Weights of a small mixture-of-experts language model, trained from scratch on English Wikipedia: 64 SwiGLU neurons an expert, a softmax router.
Below are experts of layer 8 (counted from 0) of a mixture-of-experts language model. Rows are named gate (a neuron's input weights, with its number), up (a neuron's input weights, with its number) and show model dimensions 96-191. Each number is 50 + 15 x the weight over its row's rms, rounded and kept within 0 to 99.
Before each expert's rows: "mostly gets" lists some tokens that are sent to it at least half of the time. This comes from a sample of Wikipedia text that the model never trained on.

# expert 47
mostly gets: " this", " some", " other", " many", " several", " new"
gate0:69 54 47 54 77 27 60 60 31 36 65 45 48 53 74 34 50 79 67 26 43 43 47 29 43 39 52 39 49 57 48 70 57 55 30 67 30 52 44 50 31 43 55 64 49 63 55 78 30 60 57 59 48 67 45 56 45 25 53 41 67 39 24 23 40 45 50 36 49 33 46 33 56 38 39 29 53 55 46 82 62 63 64 64 56 69 49 57 37 61 32 56 74 51 48 56
up0:47 43 35 58 48 55 55 33 56 42 61 56 50 39 36 30 54 62 58 42 51 50 33 50 44 46 54 73 59 52 27 41 61 47 29 57 46 42 55 67 32 25 52 23 81 25 64 82 55 41 44 80 46 21 35 20 44 68 51 48 35 45 63 23 41 83 43 69 44 25 67 73 28 52 34 52 84 55 74 43 50 74 41 52 43 63 67 59 25 66 45 37 68 41 65 49

# expert 25
mostly gets: " roof", " floor", " mph", " feet", " again", " entrance"
gate0:48 40 44 74 41 37 65 46 60 25 34 66 44 52 59 39 55 31 40 90 45 73 31 59 49 56 42 63 47 49 35 45 40 68 44 62 50 61 75 28 43 49 23 53 66 52 66 36 34 39 85 71 77 34 68 29 54 60 44 51 54 29 15 53 59 36 62 48 47 74 96 55 58 50 62 40 57 74 35 40 43 57 56 39 24 80 58 78 71 24 59 50 51 35 25 53
up0:53 46 36 55 43 54 27 41 36 44 56 44 46 63 57 33 50 42 44 80 61 72 52 60 11 51 43 88 66 46 68 78 25 43 57 43 57 49 30 54 44 18 43 66 37 54 57 67 33 59 45 55 78 31 38 39 54 64 44 61 56 38 47 65 60 25 71 58 34 41 24 59 60 55 54 35 55 71 14 56 76 14 64 75 40 62 70 34 52 60 52 59 59 36 43 47

# expert 19
mostly gets: "ph", "rom", "ut", "yl", "ap", "op"
gate0:43 59 38 65 73 49 79 34 30 52 73 42 58 85 48 57 62 69 73 42 41 60 63 57 66 29 23 71 65 57 49 68 53 55 41 60 53 60 42 35 45 53 52 85 44 01 56 79 34 35 33 59 32 66 58 49 43 50 56 56 60 45 47 59 75 67 69 38 89 56 38 51 52 35 41 77 53 30 52 65 64 50 35 41 76 42 81 63 57 28 27 31 47 54 42 63
up0:37 65 21 61 19 55 32 53 31 30 29 60 47 57 31 34 39 49 38 21 40 25 39 54 50 26 43 43 63 65 33 67 37 39 65 43 48 28 37 62 49 63 46 43 63 55 42 34 58 41 55 67 62 60 74 56 40 54 84 45 21 75 47 52 37 52 58 56 77 56 42 56 68 71 55 68 31 81 27 46 48 70 36 67 56 53 54 68 69 48 39 22 59 58 49 53

# expert 14
mostly gets: " ==", "==", " ===", "See", "History", "Scientific"
gate0:19 53 64 50 39 50 44 34 30 79 59 34 29 34 64 37 26 60 33 27 47 63 41 49 57 41 24 63 49 45 29 53 51 42 42 50 76 49 29 40 56 61 58 81 62 53 50 67 56 43 49 49 53 47 71 41 61 66 44 54 56 62 51 50 38 28 27 39 73 56 61 51 23 55 27 78 41 62 52 51 41 57 53 41 44 47 60 32 42 62 66 64 51 17 41 60
up0:56 35 29 36 66 80 52 45 45 58 63 34 24 38 73 19 41 75 39 75 66 59 56 52 42 40 37 54 74 60 52 43 68 36 32 42 34 15 39 49 63 68 62 47 26 62 59 39 47 43 66 35 45 67 68 45 23 31 48 58 52 62 65 77 69 37 40 38 39 58 41 73 59 17 18 55 64 33 58 66 37 28 37 41 79 50 54 45 43 50 54 26 55 46 31 46

# expert 21
mostly gets: "9", "1", "2", "′", "8", "0"
gate0:83 27 48 50 48 63 55 46 40 31 50 46 42 50 58 35 45 41 51 69 42 58 61 40 44 66 57 31 63 63 62 52 27 28 67 69 55 52 41 41 62 81 23 32 52 61 22 41 58 38 62 70 27 37 72 51 46 53 55 25 54 46 53 38 47 76 49 26 53 52 46 41 40 36 59 60 28 46 39 37 31 24 72 51 33 72 58 47 41 50 70 44 51 63 12 36
up0:39 63 34 40 60 51 69 58 33 51 58 32 26 43 45 09 66 34 65 75 34 62 33 59 59 44 60 48 71 53 60 47 44 48 57 63 18 65 56 13 43 34 48 73 32 39 47 41 45 64 43 48 30 52 58 45 48 25 24 47 68 55 59 29 68 25 72 15 35 64 43 89 15 60 71 55 50 52 69 40 74 30 69 52 52 53 48 65 45 32 64 47 77 60 75 57

# expert 11
mostly gets: "|", "In", " in", ");", " ;", "="
gate0:53 64 25 39 60 61 65 27 28 46 38 52 30 44 80 51 44 71 56 46 43 43 58 81 45 46 45 31 51 26 54 31 61 65 65 44 62 35 32 76 38 51 34 47 57 66 50 32 42 41 56 64 41 69 31 51 75 63 59 42 14 68 47 49 40 29 47 50 29 49 65 33 43 32 48 50 72 56 44 51 40 62 74 37 50 94 60 48 30 58 42 39 49 56 67 56
up0:39 60 70 38 39 56 59 44 56 45 52 38 76 45 44 53 66 84 58 58 34 48 59 53 76 36 41 66 58 30 19 50 57 22 36 41 27 56 47 77 48 62 66 48 58 34 31 28 63 76 45 66 42 57 56 70 54 40 62 53 66 71 31 33 63 38 62 32 55 42 14 56 46 39 40 44 29 54 25 22 77 69 68 58 45 56 67 34 40 54 66 51 34 60 46 63

# expert 23
mostly gets: " Kaz", " CHN", " Matt", " Bh", " Ram", "kar"
gate0:53 66 51 42 42 69 61 53 34 56 18 58 58 46 67 61 21 36 37 68 49 51 58 50 70 70 62 27 41 65 79 40 35 59 57 33 66 48 63 64 39 54 75 55 70 40 62 47 32 31 44 50 59 62 40 60 67 64 26 57 29 40 51 57 43 63 58 40 52 59 65 49 33 27 26 01 58 60 73 38 49 73 63 50 48 57 49 33 73 55 66 37 59 47 44 34
up0:77 86 56 62 43 54 36 62 45 24 61 53 34 39 60 46 54 86 33 44 49 58 45 34 44 36 56 55 51 58 64 69 64 37 23 44 55 50 62 57 46 52 69 78 63 62 48 24 63 60 40 45 32 82 44 49 47 59 64 45 25 61 52 38 45 48 37 53 65 50 42 57 70 44 84 64 53 26 44 50 39 41 46 22 40 52 45 35 52 56 48 38 42 62 56 34

# expert 38
mostly gets: " o", " www", " Latin", " di", "α", " z"
gate0:59 45 71 24 49 78 63 39 67 28 23 55 47 27 51 36 46 64 45 44 59 60 31 33 61 58 50 64 24 61 46 50 50 40 60 40 56 39 35 70 68 68 73 64 25 87 70 64 21 47 80 41 52 55 76 56 72 54 71 29 26 37 58 54 77 32 31 48 51 22 42 56 39 35 62 55 24 33 52 41 48 55 31 40 50 59 45 26 50 28 49 70 68 83 71 61
up0:46 53 50 62 62 04 63 55 31 47 46 57 29 30 51 48 69 41 67 62 43 31 48 67 85 82 50 48 59 65 57 64 47 65 44 49 35 59 52 24 47 55 71 45 61 30 57 54 52 52 48 31 33 40 36 67 39 20 51 36 59 45 41 35 41 55 49 31 60 62 40 47 39 24 41 76 68 80 44 28 40 64 44 50 56 52 55 73 62 44 59 63 22 45 43 39

# expert 12
mostly gets: "',", " wrote", "=", " like", "\".", " after"
gate0:42 54 38 46 51 53 30 38 54 75 48 47 40 67 52 46 54 74 42 32 43 48 50 58 56 41 38 63 75 56 47 47 49 43 44 55 30 42 52 46 65 45 39 57 63 48 64 40 56 46 67 27 28 71 64 22 50 43 48 25 70 77 57 45 86 78 65 37 25 19 73 20 63 72 56 49 15 44 39 67 63 54 59 80 47 35 70 44 50 33 45 38 66 59 82 21
up0:34 69 64 52 46 56 61 73 44 36 56 57 45 34 59 54 34 77 75 30 66 28 53 30 35 54 42 52 33 58 44 44 48 49 28 60 53 58 47 36 35 61 24 26 25 43 30 55 47 60 42 55 42 59 49 81 68 32 55 50 68 47 46 43 51 40 48 57 50 42 58 41 37 52 54 32 14 36 69 72 48 46 66 42 37 22 36 25 52 50 10 37 57 49 47 33

# expert 27
mostly gets: " Miami", " Chicago", " Boston", " Washington", " North", " York"
gate0:52 51 41 56 54 48 47 45 65 66 73 54 45 35 65 70 43 42 37 55 53 47 35 46 56 58 56 57 61 57 42 50 41 31 24 48 52 38 41 54 24 44 12 72 55 43 45 35 53 59 43 42 67 72 26 10 55 62 51 67 83 46 71 55 28 44 11 56 54 17 59 59 69 70 61 65 56 55 33 65 30 37 48 59 91 52 45 33 46 49 38 39 54 45 42 50
up0:62 44 99 36 55 51 78 39 66 32 51 57 61 74 73 48 72 63 54 76 44 75 68 74 49 45 59 05 69 50 83 57 69 38 71 67 29 46 57 52 54 59 51 68 48 47 37 31 41 83 50 48 60 43 38 59 46 51 71 53 56 39 74 66 55 47 49 48 48 31 33 49 62 44 71 68 50 49 50 42 48 64 45 58 66 46 47 63 36 51 50 68 32 51 47 65

# expert 37
mostly gets: " Stadium", " Racing", "idae", " Company", " School", " Association"
gate0:61 70 36 36 50 43 53 60 43 66 25 62 33 45 58 43 62 26 45 67 53 22 69 92 65 30 54 55 69 37 59 66 57 61 67 59 24 45 47 49 66 60 53 76 38 55 66 45 60 56 67 43 33 67 54 50 31 55 63 25 50 28 59 54 60 31 20 31 62 35 38 34 52 81 05 41 41 31 53 51 66 58 77 14 48 46 74 38 18 89 44 36 48 56 29 65
up0:58 43 62 65 53 36 54 71 24 34 54 50 76 48 78 70 50 48 40 36 61 91 67 41 47 34 34 40 25 50 73 36 38 74 53 48 43 27 48 55 53 54 60 62 28 38 84 73 40 51 85 41 44 34 36 75 40 32 31 45 42 68 50 75 37 55 59 18 52 22 54 52 67 49 65 38 70 55 69 48 30 31 46 47 62 46 45 64 69 43 36 46 54 49 69 53

# expert 10
mostly gets: " William", " John", " Thomas", " James", " Robert", " David"
gate0:20 61 46 63 48 51 61 46 42 70 59 66 54 60 55 36 22 23 45 75 63 53 53 74 45 46 56 50 39 52 66 72 50 63 51 47 56 65 76 65 51 44 60 55 71 45 48 72 45 71 53 33 56 53 35 21 43 26 58 57 51 33 41 49 56 66 53 60 31 54 86 46 54 56 87 56 57 27 57 61 46 37 58 80 67 38 26 46 51 49 56 59 41 41 33 60
up0:40 52 60 40 64 68 60 59 77 57 45 16 53 66 59 60 49 55 73 51 71 50 42 42 43 32 60 52 49 48 38 67 54 81 56 33 61 63 49 45 40 34 54 44 46 62 43 15 50 18 24 81 55 66 54 54 54 47 35 28 55 50 40 67 71 61 50 51 59 36 63 37 68 68 55 46 61 65 47 65 49 47 50 80 55 67 67 72 50 63 69 41 36 44 63 48

# expert 28
mostly gets: " won", "Scientific", " tournament", " Cup", " win", " Pld"
gate0:58 37 74 36 66 54 37 26 43 31 68 37 21 66 54 60 66 43 45 34 53 30 46 33 48 60 23 37 53 49 69 56 57 51 41 44 51 46 48 41 54 56 13 40 24 55 64 55 42 44 48 51 50 60 74 36 68 59 30 35 50 58 36 45 52 46 56 81 88 27 49 57 50 68 61 31 51 38 44 65 55 21 56 71 79 52 50 30 39 44 33 40 24 34 25 32
up0:99 21 61 57 40 58 58 56 51 44 42 44 36 45 46 31 65 78 31 50 28 47 64 54 52 49 30 58 46 45 53 40 39 55 64 39 64 09 51 68 36 34 22 65 34 56 49 48 55 53 52 39 66 53 56 51 74 35 41 43 32 89 35 66 46 59 25 56 11 65 47 63 50 45 31 44 48 48 40 53 58 75 59 41 30 78 47 24 31 40 27 66 35 55 33 38

# expert 26
mostly gets: " have", " its", " developed", " these", " has", " original"
gate0:48 40 30 52 65 54 22 60 68 58 46 45 38 61 30 60 65 41 80 51 52 41 54 39 77 52 53 75 41 62 43 51 46 60 55 56 47 36 51 25 66 38 64 65 68 42 61 34 52 38 65 81 52 57 51 67 60 58 60 45 56 72 73 66 60 52 52 60 30 57 75 40 43 43 58 74 53 43 54 44 44 33 47 12 37 78 53 19 63 51 58 47 41 69 64 42
up0:37 18 60 61 37 45 45 47 43 33 77 57 35 49 61 43 61 35 33 37 44 20 37 65 50 67 23 32 18 63 63 48 21 62 26 34 56 37 61 57 62 20 45 52 57 68 39 59 29 61 26 18 47 35 56 46 16 57 67 53 41 51 29 45 44 68 53 47 33 60 65 45 41 59 27 60 52 87 76 51 62 78 63 74 54 58 51 51 48 59 64 29 74 53 40 62

# expert 30
mostly gets: "ร", "น", "า", "ง"
gate0:50 27 36 29 57 71 41 47 26 60 56 58 93 75 74 34 52 77 38 53 63 33 69 69 39 42 49 54 61 57 39 40 43 50 46 47 59 53 54 59 57 50 49 29 36 36 62 57 64 68 52 46 58 44 60 51 57 59 73 35 53 61 36 29 37 32 29 48 43 43 55 31 45 49 69 27 47 60 58 21 68 65 56 28 43 27 26 46 52 69 69 29 44 42 64 21
up0:22 59 27 59 53 58 59 60 02 87 52 67 59 78 54 40 43 35 53 35 58 60 08 38 64 49 47 22 50 63 05 66 41 48 69 56 46 42 66 61 44 33 53 79 48 49 28 42 37 42 48 43 51 56 54 47 34 66 37 54 42 48 44 49 26 52 67 60 59 52 47 42 50 32 96 75 51 46 40 26 39 36 44 52 46 40 52 42 70 45 38 56 34 52 55 18

# expert 8
mostly gets: " Mc", " Gr", " Racing", " Sch", " Air", " Jr"
gate0:55 61 51 36 26 34 45 40 52 76 66 99 35 58 44 63 48 62 38 61 42 52 60 57 63 42 27 68 47 61 68 28 51 61 56 12 63 63 46 49 48 32 70 54 46 69 00 78 28 67 73 49 43 53 50 60 65 43 41 67 30 28 53 50 54 53 63 54 44 43 63 48 51 51 43 74 65 48 04 38 56 56 46 55 53 61 73 36 58 63 43 08 40 52 46 48
up0:51 26 54 59 57 60 48 47 46 82 57 49 27 34 44 43 30 35 49 57 66 21 46 69 52 61 27 53 32 31 32 41 74 42 44 30 32 34 47 62 64 63 70 35 51 64 62 51 47 53 51 39 32 36 74 28 59 53 80 22 36 75 43 48 56 45 36 50 34 45 78 41 60 55 72 37 37 25 49 42 35 43 64 58 47 55 68 33 61 59 55 68 52 56 69 67

# expert 6
mostly gets: " ==", "ones", " ===", "oph", "ocy", " temple"
gate0:34 58 36 59 53 61 59 50 55 35 43 33 49 84 72 61 61 38 68 34 76 73 61 62 81 32 93 66 59 55 87 56 30 43 46 35 48 45 48 30 24 58 68 45 24 64 50 54 17 48 36 54 65 56 49 36 37 21 60 73 27 57 77 61 41 11 76 56 64 50 61 45 28 68 34 45 52 45 51 42 49 50 53 10 40 34 65 15 56 66 57 46 58 54 22 49
up0:45 57 30 57 43 69 54 59 64 33 52 00 76 64 68 33 47 30 55 31 44 57 39 59 43 83 41 44 75 50 39 34 65 57 55 49 23 40 67 46 55 44 32 45 33 67 54 58 49 50 22 50 38 56 38 70 71 50 55 57 31 49 34 55 46 63 39 37 43 58 64 53 40 45 57 40 64 42 65 16 42 43 60 50 60 61 44 65 72 66 33 29 56 58 76 26

# expert 33
mostly gets: " against", " his", " died", " won", " joined", " signed"
gate0:43 57 57 44 42 42 38 45 75 73 40 52 72 18 38 29 47 57 62 34 30 60 44 45 51 39 59 49 25 48 58 58 41 48 32 47 29 22 75 39 31 39 59 44 46 70 41 29 45 73 58 43 44 47 63 38 46 53 48 78 47 27 29 39 53 51 42 54 37 55 68 17 57 40 51 56 48 48 42 31 49 30 67 47 58 12 35 42 68 88 22 60 43 58 68 60
up0:37 32 64 49 60 44 64 65 38 40 70 48 63 16 55 52 62 57 54 54 56 53 48 77 96 59 72 70 33 71 54 25 41 53 35 79 25 57 26 46 23 82 49 58 30 57 30 43 54 61 31 36 56 80 73 37 60 73 35 46 66 71 46 36 38 36 36 40 69 44 74 30 56 59 47 31 62 46 29 42 43 14 45 73 67 62 45 54 48 25 50 68 59 41 56 67

# expert 5
mostly gets: " Apps", " Pld", "',", " Goals", " GF", " Candidate"
gate0:72 56 74 35 51 48 53 61 72 69 54 74 42 52 60 61 57 55 51 36 60 57 32 55 62 49 64 78 50 34 51 45 48 28 48 40 59 38 54 67 45 50 59 46 50 52 26 60 64 82 33 58 79 70 69 23 65 62 65 51 73 71 53 58 48 48 84 21 47 59 42 43 51 41 67 41 28 32 32 48 60 59 51 43 47 28 50 50 27 64 62 78 44 74 31 68
up0:19 59 51 35 43 35 48 13 44 40 47 13 59 55 59 29 46 62 55 28 71 36 39 52 70 57 17 43 81 50 48 72 52 88 60 43 41 54 46 58 52 38 64 52 64 80 57 40 65 82 33 80 62 38 47 42 64 54 54 48 39 68 62 44 45 39 66 47 35 38 63 53 38 47 44 51 53 50 85 58 43 69 53 62 57 47 67 99 58 59 68 56 63 84 22 24

# expert 46
mostly gets: " Succeeded", " Loss", "Senior", " MF", " GD", " Serie"
gate0:56 31 55 34 49 63 29 55 60 63 27 27 43 50 63 55 52 20 75 36 45 38 69 64 44 54 47 45 65 28 58 46 49 42 60 27 42 34 54 48 33 37 12 36 26 06 48 58 30 35 16 66 63 52 19 46 13 57 60 67 40 69 24 80 42 50 48 60 87 35 39 47 62 56 41 47 49 55 50 52 44 33 52 42 31 61 46 23 35 51 35 63 53 23 41 51
up0:33 48 29 51 69 63 51 64 77 51 21 44 69 34 47 44 39 62 69 57 33 38 33 44 49 49 41 64 62 39 64 59 35 32 64 16 43 52 52 17 47 08 63 32 43 52 35 54 33 40 36 61 37 29 56 48 48 52 50 51 61 62 54 46 54 83 45 36 26 43 31 60 31 66 52 33 50 49 31 23 54 63 31 86 34 44 45 61 47 65 56 31 39 72 58 41

# expert 32
mostly gets: "\\", "{", " each", " you", " \\", " story"
gate0:44 41 55 71 64 46 29 41 74 65 67 47 08 57 37 49 55 60 46 99 28 44 46 54 62 42 62 54 65 50 35 59 53 69 30 24 66 14 68 37 47 35 40 74 69 29 63 71 48 43 65 66 62 64 23 33 28 44 53 75 54 59 43 62 30 79 46 47 64 43 50 43 51 52 55 35 58 36 72 64 66 44 41 49 68 46 73 30 60 43 37 64 58 82 55 43
up0:22 49 58 47 19 51 83 72 55 46 41 47 36 50 85 32 43 76 60 52 53 54 64 31 33 24 50 57 46 39 54 79 64 56 58 76 57 52 73 14 55 42 36 80 48 51 58 59 56 48 50 59 36 47 57 49 62 58 72 55 35 37 42 47 57 64 56 71 75 55 44 59 32 48 49 41 56 34 35 82 35 40 39 65 85 54 36 27 43 58 41 36 64 53 35 33

# expert 22
mostly gets: " children", " century", " countries", " life", " year", " families"
gate0:28 67 42 43 57 21 47 52 62 55 47 27 63 54 59 46 71 31 57 45 27 48 21 26 49 63 63 64 27 47 60 43 67 55 51 60 34 52 62 42 73 42 42 52 67 49 55 49 45 56 40 69 38 35 73 43 56 53 33 48 74 35 48 42 51 22 43 51 33 64 40 38 46 49 27 06 73 45 37 62 12 42 13 22 54 40 55 71 48 61 64 51 64 56 34 88
up0:26 56 48 32 53 58 46 64 46 49 53 44 51 81 38 00 44 78 38 54 36 57 50 86 70 39 48 61 49 49 56 58 41 70 12 52 46 60 51 54 47 33 55 38 55 35 33 74 45 52 42 51 50 49 64 53 48 50 50 96 38 56 42 48 43 37 22 28 52 55 44 57 46 64 45 59 48 71 68 28 59 23 76 20 62 44 61 52 45 64 46 49 53 45 14 35